config.toml
num_hidden_layers = 11
hidden_size = 256
n_experts = 40
experts_per_token = 2
d_expert = 240
d_shared_expert = 0
hidden_act = "swiglu"
moe_layers = [1, 2, 3, 4, 5, 6, 7, 8, 9, 10]
router_score = "sigmoid"
normalize_top_k = true
routed_scale = 1.0
balance_loss = 0.00182
balance_bias = true
router_cosine_scale = 20.0
n_groups = 8
groups_per_token = 2
init_std_router = 0.0113
lr_router = 0.00133
vocab_size = 14516
norm = "rmsnorm"
norm_eps = 1e-06
tie_word_embeddings = "early"
optimizer = "soap_variant"
learning_rate = 0.00477
beta1 = 0.95
beta2 = 0.95
max_grad_norm = 2.0
batch_tokens = [32768, 65536, 131072, 262144]
max_seq_len = 1024
train_tokens = 411600000
max_steps = 3724
dataset = "wikipedia_en"
Below are experts of layer 6 (counted from 0) of a mixture-of-experts language model. Rows are named router (the router's row for the expert), gate (a neuron's input weights, with its number), up (a neuron's input weights, with its number) and show model dimensions 64-127. Each number is 500 + 50 x the weight over its row's rms, rounded and kept within 0 to 999. Numbers have three digits each.
Before each expert's rows: "mostly gets" lists some tokens that are sent to it at least half of the time; "comes after" lists some tokens at least twice as common just before its tokens as in all text. This comes from a sample of Wikipedia text that the model never trained on. Tokens count by the router's weight.

# expert 35
mostly gets: " (", " who", " \"", " what", " '", " same"
comes after: "\n", " Party", " No.", " as", " Year", " Animalia"
router:501629444575513347444500433542555494482499450526442505498459427574482488503468550499479594539472409463452508509481480643499552476475564523573468512563506531466497446477616435498493528551510460
gate0:490471541523362443492544478564500580532495421588456544541525526470524558408529431529418478559491452492527499491530504463555505417460388385480503434557491507421527505610455505492470564496468533
up0:538468527478569528494499464563552459468585568485528492497524506454519398531463518529558575504472556413517579536590558496606537364541481501501520475443535465535499447435539530435479504546451421
gate1:609516522563465516495552448418560410449521488427427499497546489446464509551524526497468574412436385496581442546445558528538487532426512453538580467475448463386501538560525522516522463411546469
up1:574507604488534497499500401486565375434549467553463482491486397474416498566564544543510533445407416433516505440566500614532492567471488429562587568514475419438530477526504578468507607477433521
gate2:516592507472444528587521554524614488527503520538547469559512509501482531581443561552541620435487488462500564480505517514538542556475466470540530499495466465376445596523494472434482479544467533
up2:495620473455535530536498499504572479517516495504564485584481504423467505524412507528531553484466546430542500470470436524540502555524490512538458461517499514344566578604557508460536426562478515
gate3:484410439526506496493549551524519479423533492483518515528502557601428476441570547552486382471547510508460514438506464393462459518526481367508585530576462461513508539500582416440547521498615474
up3:514457471484517545481513533509476528428473559593465487487472523505497507512562462507495393468526505530442486505546480456479410541453469438487518466552455403541563538477443446475556627463626443
gate4:497496491460475476498482549391519590508433466580439493541479474432530457455514566442495486426454444650460623577449526484495437565497518473493505510502520525470541474482503467455458534554581383
up4:498480465482413510452429510503507546533470438472489488421630480493460481560478515491481536530515555551424406572399565438504486595484434478517422441503371455423480396541507520488493512488547552
gate5:518508467407517472448529525530467522463516493514420509523575494512536531497523512487504582483620596572458499490475553535559536497565459552501570573475409447533431503556543480512471520545443409
up5:415510569512426400538608434547479592460428504621539525463553556504435526452503443520445572536539454519492516472492489484462481534462486536525565502509485379493563498527495494530597493483583458

# expert 6
mostly gets: " first", " second", " end", " top", " third", " south"
comes after: " the", " was", " a", " is", " his", " as"
router:509564519464465464509416580471619408512455434523527473480485483523445498488485517472510529541544454415497467419520449487447458406549548481451572551579495548547508510406547519439463509463489519
gate0:516497493500508547638541575431481440408441463573432438532548450580463517467425499513551561477505450528470490479496513482534443505503506444520437526466596455388478523539498560464497518585466620
up0:470483545569538576456556387488524578551538539481474583439437482516617496561577554479369491559502477541407447478514581477431456504450591526480506422508523522590494538535510462469550510480525433
gate1:445485463483508579546447520531455533574429505385589434568492468421504502476492500437452521478459535530532567486530505454467450475535556533624413508464495495589529486591456457471552408559564613
up1:482599461480576553589445464549510511504503478514490479592543551457488455412456432435524431477519459530523502544471473502522478455465490582527429584421447571561535494578470434427517541562603550
gate2:512388555486522520545601454570544418519445559567550549513494436403494441575499503479516542517392669392504565402497483528483542445559493537548545422465458469462476441553510528457489512488510560
up2:489539489403500535497549561525420439520483577509456451493525469594548463490443400379494444421459538493418480532591542371417455518400489481534581498476503425582481489476414552477521547443556490
gate3:511515545518422523527471458483524511546447527504477503477477434490506465530432550430375521405423514536439503538540546443554440528448541527475436554534499496504511513498511573534488452433490468
up3:488584481530555465486433537615549505522591538495553482470514474590573546515506455546487488505511554435557641466424522481541503403398583499510589437525464472456545515497447548490497480557487497
gate4:484542488459413478527639447490505487450493408488564486526538452445582504492434477464430533501454551598540508522476421554590554512498569420454497518547663514521486461597449409500464515509473527
up4:465468472438471558483540466545448473541415468450493375521560572467591577464520547499424588458559483431489548533485494459547469576406543532423452500558477483546554481606466510539543459454536538
gate5:531475537489538471473572480556506456537474670612532471609518506519574535574414531506493438469482379404527579454474468574541454511432527579505516456468433499559527469539475560472477513520471537
up5:455579400487511501555507584422399507469455369423573455385496496443395517476479383440458475531486527457444466580547547480449448404531495477524540556558525500534435537500569515525473483397484513

# expert 32
mostly gets: " %", "″N", " ft", " Total", " age", " (age"
comes after: " |", "-", "|", " •", " a", " n"
router:574496553502508539420512551483517493437489420518482605495496506554451486528562507459415548540478487566554551437473481400592529419497565512379511493563419529464475554505611550477533533624542461
gate0:512430507570556530446504498410488408571460536550353575504441462476538513451529490305507488475561471484530452542522494502571549476438478587491470451491393414541469506440572538484513474522510487
up0:576461476500519448385511472576511387528472518542462484541444473472488547425500557480575401468517574508493476616494573606464492552479494459573531490554458513555512495509473500530565512563446465
gate1:456583483526434402416526485542542498517471511433401521408522552520492503453458515447433415545496495500511454537447458465513501529556516509467655582545454583617529486491581529467490461552606570
up1:561524497511564528534547530549508402552496518557555496568507471612497580463529498434557516519479451516521497475451491494534494536486616470512452433565472454388454528521388417475445533528548518
gate2:549469491458520515539506503571454414583498434512573630579492531585515474472431482415525491618563500468476444488414647478511597545461456473566429508363472524485476511546497529418461503490558523
up2:463559462402480469449389479534449507472567547488549511436436434493438497493456399538519444439531505549443484524510539491573562506405474543470523572442476519476537576525511512461449529551469388
gate3:471417456407572483477428556499592409539418484504437487495467520398416456534494526532462509624502504570530558502568409439618534490480630525452467550458444543505419566509486564482474495554523539
up3:500550557558462515501508407408464517473523540450517519503518562486426454513501544455543521526555462536426523461437640478452542480511372483565485492474470515412603509477468405510553523412445492
gate4:471538468471546520560545450568399460403522480478451561527564509508421446452527549429542443492424499451604483513547493507438532459396476457568467540454433548482481530464490505479458546501535474
up4:456515412561532577518540475578508508495472502525518527561527507531481475446550520538560499531460560491539547488521474527419431440492552427549475486481446561486608489525467502464502598440497566
gate5:462596598461513387496457423518519497533567523468406540443517474610528452521522539484461492573496520445438462458530502510455497591427545530569519557448466475451519545548493502567580435510511495
up5:482431385445594530515548444559540518505448397600510453550500569527508424449546560445524493475456407499527466576543483464586467470497449583490489557500522464495556506509546468517376501466522509

# expert 28
mostly gets: " life", " way", " career", " role", " story", " songs"
comes after: " the", " a", " his", " The", "'s", "The"
router:610506423468452572454454520455525537480428546515537466474530593554477504490438526488535480489444488517550507489493438519590381403473498504493554615514500555486473501693499511421483553486482582
gate0:462574454414559503547579525463410486484544560445587552543512505479492499493480593420460487568543497526612517630503523500530550544484559449497556555497525524418522475509533530464511451484594547
up0:558480597547468538456376396532596549458461464523407446504569490558490441564542476638531594495479470497473465408494414444536459479490407524528461536534493504536500602451520470517449522607467459
gate1:520557450488418555530503550531456514449438446597577491457517515537481507483537528589426554524487445562511520563426532572544498471467515549537459478549514523466455577488570512501555548499485583
up1:468441516414486416550533576490521460533547489443484506516439433489541525481497540374527530512501541464493599468502504537513502532449435493552470512465479535517573503534523461389571445531471414
gate2:531574465508486518549476533524512446495525574434536522510444501488545547541501583458426528509384430505556516557513490448520362427501573522460487554539536445569547449538461470432547585484437405
up2:425573522450459520578490530506426398520534524423503571521446433460530521466563451507414525611409379499493474521565486510634489453518550462464484532459453455528481502555568458441473509533419470
gate3:478446440613469568493462491494488611494452535494483460546493554451515512530515492493514580446528427528553587416450482517563449509522548450543567493571547421345463457503468463393473565559410604
up3:412554532488500532532494543453539424523493477560551523522425508502489495497571459385448493406531503619423502473511564547553482537509521446526500484440402508448462602485468613507506539512418477
gate4:484536461507450516480473448416479528529590445522477475494437501460518510506482455531534567442537431603466565483493429493467505441475461445535546513502507487383467554542379462637542538389582469
up4:383459442564521505428505488392489517506452450381436564481504513431485469557454494453516516471546423561427439525516516495517568538500506462538518419408560454481526468576410497508566526431514490
gate5:597479455479508517504543534509521446538469424515489490527550467433588545643491455481490443541455440550446281600526555520501516470440456498452519550545455476429479479432534497493500427497506573
up5:525559578539571546516436594551567477487540405525514408507497564438538516548547560485523451475473485547451571532420539600546497447505517479411527498512530590431546518491484468607508508476520444

# expert 14
mostly gets: " many", " several", " some", " a", " more", " small"
comes after: " is", " a", " as", " with", " was", " of"
router:630474539518513538515511437537565474489491438489547593504515448396421557460480463478398542402513445464519459469523510513554535510568556505402430477551581499550502476543557488476394510464521473
gate0:544481443447483458518464499571499416449593471502477548531582606519497505369413446415497497569443451486505505557496463477471541469572597563489495462578500446525490597544455408529455435508457519
up0:553598609456456352572451516527482526456565528592507561590587562462468497475486463532434490462388336412510501583530466445488458516507516566479401564470439478438469560500552368556545491476444490
gate1:505534512502504447456575564552439518430639492516464450395493566435451437406558525469537371454429464457512490501490532518441525555516573449387565499478506516476601508541459560512500427497580535
up1:559454431523489502462440400486528435548499484487587592466517576550428401441494545506501455551437443554468523484536411532498563535462544441455523525532439568500470583443456470471454530526580459
gate2:499530485482536506538456570470562474471487466511584534477500432509589508485561505542548509493389474558508461466591412500579521469394496504477494493402566531598494473497477507497480536500459539
up2:474512497566432562477545541455409558523493517458553504531466496559454444527509549541565443543491490448484479539439457475424579545539514422484452485546464530487558474571506430579560498539512474
gate3:515473418434498521510539480519477467460581429532430472603413493482487477545413569444445583503548440539519503489430471489475494446467468534459464515445566320475494460537497546525492432450495455
up3:526526517451494498508549567523449527530491563478515492546560476483478487573409547483544479560489507575447545432450430459448576425422566523433530497515495446456595445531463466540540399375416529
gate4:467423530487537451550538507483527496465393480521524434590409567514585568573505477496540487451527439459610478541492560548525506586590496465537489524479547511486596556599534543502524489455558448
up4:516540451453548473488462529543444463501526438446495457474543469433420411431563595549522418536453641540474505480624429493472558413390469592434480494506460547550453514476503490466418489540417450
gate5:540425490535571511460563537483504538537497590542480433598511461488485576472614441507476426498561513440524485530499578522539450441610478474582515579481586525540504497477477586512369623447468525
up5:539467506582505495477503494539517542540430501540524577507610548410636386542549451369463493537455428505490401469528534517509494574482551433511532501495413462637404537541468543579596518480562553

# expert 30
mostly gets: " his", " its", " their", " the", " this", " these"
comes after: " of", " in", " to", ".", " for", " at"
router:515520521493549573474464438453547478467483527519488486511493549465506656528456495452481544478328405437466520398504529494532543478454599403563509486508522444472546408612435501479471606479546523
gate0:483572399408422490519521516556514472444419535530436487497490487484564564514523500511510538497450616554488563446461491559518480549491359504446496516470655482556445524416520524589518518588416600
up0:547398484552513520417495424485434474443501409527575489539463474482440500534532541424520495474536405490465486578542499433488559504534542552582477463492378511548557514540496497437527475465631485
gate1:559557419542478515529668466470588428482447412444500525506423543439430468449494564429480489501465488369475514435448526430523498592418538462439497600552391503405510492545434578465535520535572512
up1:511540468515579500635534565506577479508515390447516493539550565474455504472524468532465517506435422388534434516550453489472606539536408549546562544539417486560473534472451528435542507465629538
gate2:438550559452513543537482508510482519459504464601491455538479580523435508439499496480351538497541541495507438437544425492513435510581543520440526486528480526513426470564456469519526530476439431
up2:512497503483555531548528569491525554540464490578519445453538591479480525431493477495447496510589463544537417443498458460452510461592534482457554485522542456591509513412531373554567488449549462
gate3:478389523510493458469450528552497471486474555408572512522477418436472538442555523441427526516465568448446553417433475483475511541504455460589454554587490481506495502453531493521489519386448536
up3:536503506378505509476559561487585507482477514465487487464554509512446467497467413495541412501608487431529476472534564481573416493451496523532541474440474483500545438496512466506545515553538476
gate4:459452448397477531510515499607432406473550433492540506555478543465443520381432540535432578500449552593555542521452507591495540545568514524557448491413534471510436479522461433395481513468535455
up4:500405518503497526522496547440522505519444559492433430487516477553594499514603464518462473486512551463439460511581467510569562545502540422498470529473423411560540524518533508547501537509550477
gate5:448526449492553508549495517525515510566476493459468495569555501531511525525378530459552458576479557478494605508464477529541454509488608561467438536496423545481435534487575465411513497513485545
up5:419548460473490471534459524495429516426582656540563517564524514475390541429553496503475452533473439567506475535526549520625439519560445504443517525501584426489449531528421517452517517442497565